config = dict(
    num_hidden_layers=13,
    hidden_size=768,
    n_experts=64,
    experts_per_token=8,
    d_expert=96,
    d_shared_expert=0,
    hidden_act='relu',
    moe_layers=[1, 2, 3, 4, 5, 6, 7, 8, 9, 10, 11, 12],
    router_score='softmax',
    normalize_top_k=True,
    routed_scale=2.83,
    balance_loss=0.00286,
    balance_bias=False,
    router_z_loss=0.0001,
    n_groups=4,
    groups_per_token=1,
    init_std_router=0.0128,
    lr_router=0.00106,
    vocab_size=24222,
    norm='rmsnorm',
    norm_eps=1e-05,
    tie_word_embeddings=False,
    optimizer='muon_variant',
    learning_rate=0.0011,
    max_grad_norm=1.0,
    batch_tokens=[32768, 65536, 131072],
    max_seq_len=1024,
    train_tokens=438300000,
    max_steps=6485,
    dataset='wikipedia_en',
)
Below are experts of layer 9 (counted from 0) of a mixture-of-experts language model. Rows are named router (the router's row for the expert), up (a neuron's input weights, with its number), down (a neuron's output weights, with its number) and show model dimensions 672-767. Each number is 500 + 25 x the weight over its row's rms, rounded and kept within 0 to 999. Numbers have three digits each.
After each expert's rows: "mostly gets" lists some tokens that are sent to it at least half of the time. This comes from a sample of Wikipedia text that the model never trained on.

# expert 0
router:464492480478481468485521549574511480473503494521474483495523509492530519514500505486550485479517481500531489484523495530540479502481512519493443499476473527547518505510552509486494508479499496488448509502529472483515484469479513472503512541494511508469466497489511481480503474504515502474
up0:503487506505456467486527526504461527512451497520519463547538467474484499531518510467568511477451544514481496478543499469519481521502503528502467501456537516495534539506494501512533485533468508492508472505480478494485486501477498515501517497487532495464454541511491516465505503510494534548
down0:480512491516478513484505515483494503478560513523467475490517477548467477468524513483474529497518499474557493443439444466487529508472548504511529495493464518537497513482487448497516502477456494503474528481539483500514517507511470465471497477504536468473447485500517461499439509446505502532
up1:475506525528469515494457520518501483535518508512486485460479515473514504491528518549507451412528495502529524535486549522521534452478524510478474493512498524492483503534530471478490502496504468516480476532484559497544524454493498461461514529504554523496481498527506445511528483514550514528
down1:463545517507436446512519498498480463511554527521482475524508471486530507471530453508531492518485490524507537546496459526485515546510496492522475453487479480509517523519541493522504479505502454500497494481464502562515497486522475501523528497481484565509513541483507504451490517562516504466
mostly gets: " ==", "^{(", " Binomial", "idae", " genus", "\n"

# expert 3
router:491516472510519494472467495500472485443500469482498481490530476468526532469498523502483505475482474513497504486550481491504487518491514506500500448489485512545510514498507528473547541467499472457450507501533511453494494529512492493521487536512468496463488500497514536474522496508457446489
up0:525563501471501452487489504525511484504501488456487474544531494489501524473483536506481480515520510502514493518499547527490522525558534475497503494473538503509515506487523507503504500534493487471524457461521490498438455460514548508488505577528530526458485483483521553529506517492507478477
down0:516483490490505496488522524505506487499525521488491482525459466548478496450510481451489544513486510539505522493511488535508477495527470490503458485512515474463516495490518504546492483555480500469495499480531504535510556502512500535510480476466483498470489512473450537520498478469510526509
up1:446516507474498471491515461466474474486520499455504452562489514486486531464508472461522536487481485522464547523528515426483472458531477483458483496526538525516443500435543483511476522518516499511490512484473494469509512480482518499524504483502550464471498485542517488517540488538554534556
down1:510534524472486490492487466524449514579502437510529548487536553519447466489500508497531487529512515541459498510540460520516523478480506466504520471497473534505458493542468497539502481454539490455463532528455502462522472549496515463544451521498494510514488508492468506495459515523488511509
mostly gets: " U", " RUS", "^{(", " −", " BRA", "idae"

# expert 38
router:471528466493448502435503488523486474496486467479479488526461514516495529553501496525529499464532511462545493494539514532479443557521485511501501490476499546555527429520541510508542472468496519513464426492489532516513479500471505547476494512470514527501485517500482540521551495461474498502
up0:484518513525477538482516500467478485494505467532495484488446436500492524473484480524466524515494529486540457443464486484523492508521494534574511461564489539537478523509459512516547492479500496484507528515482505524483541479526421529510503488440506496496499483486486494483483495491474503490
down0:503504524493466506489470480493501503570493500450527499506510503518497485516490501493548516491516501496476518517516455490504511479496489504529511510477491482511461459501490493503479462519523503486476528460502517505525528491484486500477490510478490484555480469440504517488496464531505521495
up1:513507503512484525468516491477499472473485524453481477510514491520524542523488478457507473504463567467524525503512502489485522518537479516476458497503498495488511488517497535520466485485549466487517465525511514519459490521542494504456482503460493554478517490489523494532467481494542489524
down1:545495441499500435473491524554498472525486555555538532534490496509511469501529511535496509495503459491498499524493493508561537462521463513509519491485508453477485480468495527490531524514508509481485516498514513456466452531525456464535517497476483492502526493509488506487490510508515490471
mostly gets: " MPC", " =", " Haw", " sq", " located", " Bu"

# expert 37
router:476538509509487499483511532463497516487481496539480493558541465522522540519549477528528560508546527526518528437489471528500454521470486502505472491523507496538483464471523504470494539488470490473464493504489483510471524496521505544473499542480525494468487505497472501497573495553489483507
up0:534509485479501447537509500486492464531491477458526506506488549549471507518521493473518514475504493538485517518513466476506500500489479531550505462527521479521512491545504477489488520508510525459490504530521488484473462495506543499499504492491515540499546485471538537520504519538493525498
down0:525517483478473514494493521472507494515480472463501512487483484523470511520485541456473499539457485505459511537463509470502493487476503558523505461459538502492499476478526508547503472510475466523489477533484517498542514555461475492482509513496488494504508449470510462463498490501521547540
up1:522505495537502488535528493491470499522508493505503497490504499507521509526538490483508518506450490483499486530492529497495471525505509492474487480501469481487474501487512516516511520506522546515470527502483476465485424525518532488491487568517461488516502521502481522501457501497480467511
down1:467489495492465513501514450461484486490487500510453437499473512523518473461448541516474496514487505460473515499533507530545493510488491478492495485502539510504464450487481539518471515467486505541516439494485498489504503471508503514529519540479506529522463457542517472470495489568484529491
mostly gets: "Scientific", " located", " sq", " in", " @", " MPC"

# expert 40
router:473488516504453491438512533465492488460505511470513492524531491477557534489526495525503516521494480513520535451503513544514488563498518495510467499508523511546488490484566547485522504467520488491500495484518449454484500474498481502467498506478503518495456521480500537474498459512496486503
up0:524497519513515496499488561469477535463451504484530479489501479496548495532519485505517479530526488499488490524495502517504538497465526553503504449488554544472547505537514502466543540512448531546482454504500488525487487486487502527517530519528493488494492496486489508496498535508517488522
down0:507515534511503478502460510515489495493497509542506523516513532530489454446479480451486532500481502473462511541518493442482445553494470507486468492528442490490509490556509460515482534490499521500513511508473526470482498505504534476516530508482461518518477532484508490486516536525501500499
up1:469515520519491522512460468489494500509476452540485448514511501529526493493516477538497497495487481533485506486507495485520476491536501497516448481475471522549512505519478504516506496512487468514478519494502501487483518516495515476519475499499493515513539503481484529476549483513487458498
down1:498540521539552479474508457494512486512519466519490521487450490493474520473529494489464509484501483508524496483484515476475499481501506467515480530470498441504517490491563504523470479474481521497488501485500476520507568452468454523543507485536475506484509494509490510503512544533486518527
mostly gets: " many", " several", " months", " Many", " Night", " days"

# expert 9
router:460544482507506482480492547525519478518477427472503490526515469492546507518509497488518506466509504470506478502485529519520499481474533467468483480520499524514462454508484520488521531488506520502486467540512466491513483473500474521460478543514493494450446485502535525511475498497513496465
up0:532505501517559507463542471503497501525491499508508532520538448517511528539455504487486518517543489503501473468466496533478538448464460516461531488492502471502497487531480475513503506522475479471476525493496495512466533507525487518485562560509499541485516460475509516474546501480502493521
down0:494508492460477499503519506517508517485520523491497510492526562485520457503469452527516481455543486491492514485496517503477477510540496496483495469502494536516517556490508505497452533536497486482535508496540536515502531492529491501520461525508496510477496509511517536523502454480512480494
up1:495450525518513526535480524506528495496448518516498520528473538495483504525509479486443488487480509464541525536526479497504494497470480503494464529488512504451467506485550501475439539458524504491500527474499509537527459484499519463489503480486473518468509488521530542508490505483531551500
down1:523482486474472500516521497498491514541473501441500487508502536491472465494545550536504513496519492495536519470498502496467478523487510514476475537527522501507498454490519518477559526514527474501469497483473522482502509488511491519500453491508494499482499480477509493494518537470519496544
mostly gets: " must", " can", " cannot", " without", " ancient", " could"

# expert 2
router:495552503456484490481491544482519481447501494477461508545526460495547535496539506479501544480503526501522488476514496531492486492525492531505460505487509490490484476480497524504519526488513494497498466506491495478488477480502491507490466491518478494488499484470479510517509472485486486510
up0:480499509505519531501487522504490502502505484540504510492474500494481554502486494466490558448492519473488544446526504486553479465491512484537504543492473463557436505506517513456529511493485460515532486466527484485525431474517515525508449520496545508528509519471518536481524483446439489508
down0:532478536564563521505513455476449512520508486499531500486490526538515459464510573517483488515481487506467499469525432514531546520491472456541505500542479513552486496509491510489505471490499509496466510524464487466462504516496475507475503455536510480533485527482480488521432525503509441499
up1:505512481434515508518474513536512527499485489506505504515487490539509495472523494523489467538544529511481515471450521543519471439515506504497502499481500536490481526535500477481514515446528507509527468507542503497479483510504496494524508513507517506506467486485532527486529454494507520490
down1:533548497496478515524495456472508501525527502549529523516523563535507502503505485521500494462540485525459498467503505475466511535529524511518486471517438502506470497533485476496544497461499511438541481496477476522538494546495469521541480459499494516538526517475461531499548530491505474484
mostly gets: " U", " ==", "′", " RUS", "^{(", " −"

# expert 42
router:481502457527476476429466537492499500510478495487489475510496487505510527535543540502511466484457488492525475517537501506503514549507553490495450494518515501533476490511513526490513512529476485532467502522509524505489467468515514516510479536522493484482424514485507527541470536478503475527
up0:478502520515461509527502532493506494506473450529484497475492531483508529504505537494447435509485502470515529505467506539517511520482510496502504483497500484489539522509486459494529462504484521501486532500498525553470476514483499525552535492487517537512462470515569535457460469469506444492
down0:475503501449473497539484515472519495487499539485509517475522466471475501526522548511481467498512494467504487472500516515448503490502513461491520494504479514470496496516495526494490488421498491504464453484471501480531526492484516499481452522541495478499468535504462469500454528438521504522
up1:495512505472481515475489515471507479499483493479508518526560475505502525523476480500567485512516507515540511521544505444490485467541485498455511507505516489489500561482494503506548482481466497486499543511509524486454495511500534538516472491495492485494489505539490479520494476481494536506
down1:554469502511461495469498482478470529531515507489505458468477515519455528422502520507468488491484507459477507501491520474431541470509482516497537466496507537516511475498474489485528507478530480515486495507498525526508492496553448482522463465501539489490513514497499523484486488491502533500
mostly gets: ".\"", "\".", ").", " =", " sl", " b"

# expert 33
router:512517482508501531485476528519522502533450492491510510500535507486478497535501527519550517436481494501495506504520542512509516505495558449520478444475475561512471482516497543453505525504461504515487514532542519475522502509527560505480485525531489481504444491531510514507553448469561473508
up0:509473520474466491489452448502514481490535468500512469504546494463505513493514492475457499488506493476503488491458493490513484483558492504531501483521434499483499483522478531483505510506509510448469501503443483495508483492518512441484512539506483518475495512439477467464529472475513495527
down0:466528535428527514504487467512509497510479494533488520498490529511527570480520547488540476510497524491491468492529479480532490479513513503506506531495515534505486507468534527500538479496490508490502526471462501525471507507507502487500491492467447477506525494537459476535479508527484492489
up1:507497527502455524502551482503483531513519477509529489453504505480447493450509496500504524473473474473507446480509508461505559497458541491459478516520496541495538501479501502476487517521489483482499464519519474507541523500542537510494510473581498527514511519524493483470556507501518530498
down1:495479493509519503554473499487468507529496503494498492508519496522488515520500525514494563540477472508461500456484538482472496507485525496486542483526534484480531499501531498536487491474513413524468517449531485520493490495499529520502511493443490471506524512494514501495530477517517518510
mostly gets: ".\"", "leg", "\".", " cur", " Cur", "tr"

# expert 7
router:451507467496489459503447529518470508456510500509488518496519520521493542509542515510545503495480509469551508506503516495532515525477487506562484536499522544503494493497513504461504508490477459524467470494544472482500476467493512520535441522510519461458489522499499515475506480488484456496
up0:503457469498536441477520488522512486521491530449502473497514480516533478536481529496483504484429517524535483515493454500473524463492518470507477506487565502498485489477536493487480516472502483478473483474522486445475541545493485507486501462470494492510503467473517485485498463528513493527
down0:497537500501505514449490549507531512487492466523519475527462535520502476528478494525499499499528487435511527462480467477499489489527544514511537493452504524543489491485484500500511486518494524443491493517529452512467543467520471549478479497480507534513494531459516445436485491515479487484
up1:529469520508472519499462534507487509512532474488518483521489541498476492466492505486515518554501480480493483455494486492464487500480521506524458544490521508523436517527483521509509500500501511535484487519508513516482525466507483458518491487486513502491495515484439541503469458497498467501
down1:502477522528472495467520516527450484515519474464441461516509544470534437503544492495494480528510554526506531533486452501510488513483477527494467543500465524489464528490491481459500503508529524489500538486489491545526505497515467503527503487458480499488469522497545501521519606506504473510
mostly gets: " ==", " RUS", " Binomial", " BRA", " GBR", " Sergeant"

# expert 51
router:465504490471473529487527503510482492482482487521452502494522475554531510509531524536511537514502484492538528454523549543553478538490500497520502515502506493539505504471530534481528499510485468504491512496531448520470466456525485509511479509485470468485483506462533526472493498534489494472
up0:483535493476517511503507552481513525502514490504523509482487475478503516499505507490476514453471495574490537525529484538546520488473534485515466477415478522441525511528511476531533531505519528498516495488509401528515507470506465531487494492456522503495512438514496526517519489531511521462
down0:479464497507495476511520479495512487533475478511516494513494535486501488504481461516477497468499471485504544466500463494468476486501546533505457453481507545546505484528514500519479493479571475472493499486505489505488483476504476510494509472498509491558513494513488509507547500501481523474
up1:531515546479478519519540486553465531511514504490495507511533437480516477526529533530501537491515494479507518489494506500473500509522489528505512480516461486503460535482506492540533488489496490495537510492498498495490494464533531519486480479478538505497501509492482538510518521478503502555
down1:497512486519551469495504468496479483538499526533527437517519522503489490500518442497506502479498505465490479537509507542461492468472506469522486532521531489540497500504509510486453487475523509409519475465521510496503488508508555474484503523518477513523491492492501473512469512470497530460
mostly gets: " Hospital", " Railway", " Museum", " Johnson", " Ministry", " Theatre"

# expert 35
router:468499470492485512475491558541489525486526456496492469483497457505533488495535525490501498496449512528510455495500514530499514531491480488484512463483502543491507478489538534478509525480455479470488480508538510500499503458516511526523486527508514456472450529496487523504504461519506490485
up0:497520504510500514461524481480565523491485510486470543480494499498511503497499501528541498526467505519471449486499503478517507498503481492485514452516502494493501571525506492557491465479463545484525507444529524462472484458515520494488508479535507503475512544519493548505520446498479512542
down0:473471494459491519497491501507563484500516537495554475502491475495514498490451494510517523453478510560507515524495525485517530464524461558487489507458500484511478546504535504479540482488485509472498484487499530557529487478492521459503525495507474479511495491507496505481504492513457517518
up1:515510463525508488520501512545488462511503511509508490483486474468501525504472502518506501496483470503482478481479485471494520493484535511484474513498457498521532496522539486499529507506456526496469502449533555502455492490526530488511466509462502539468529509483519527443512473511516494522
down1:489505517481483514480529532483550510490515539518526523513475516516500516502491478491497542497513525482472508462477538510491534515506491534494491479526446468482531455472516491490491469516512479491482475514498478479484462536503455508535490527466541463418490476468478527505518492489469518487
mostly gets: " many", " Many", " You", " months", " Van", " Haw"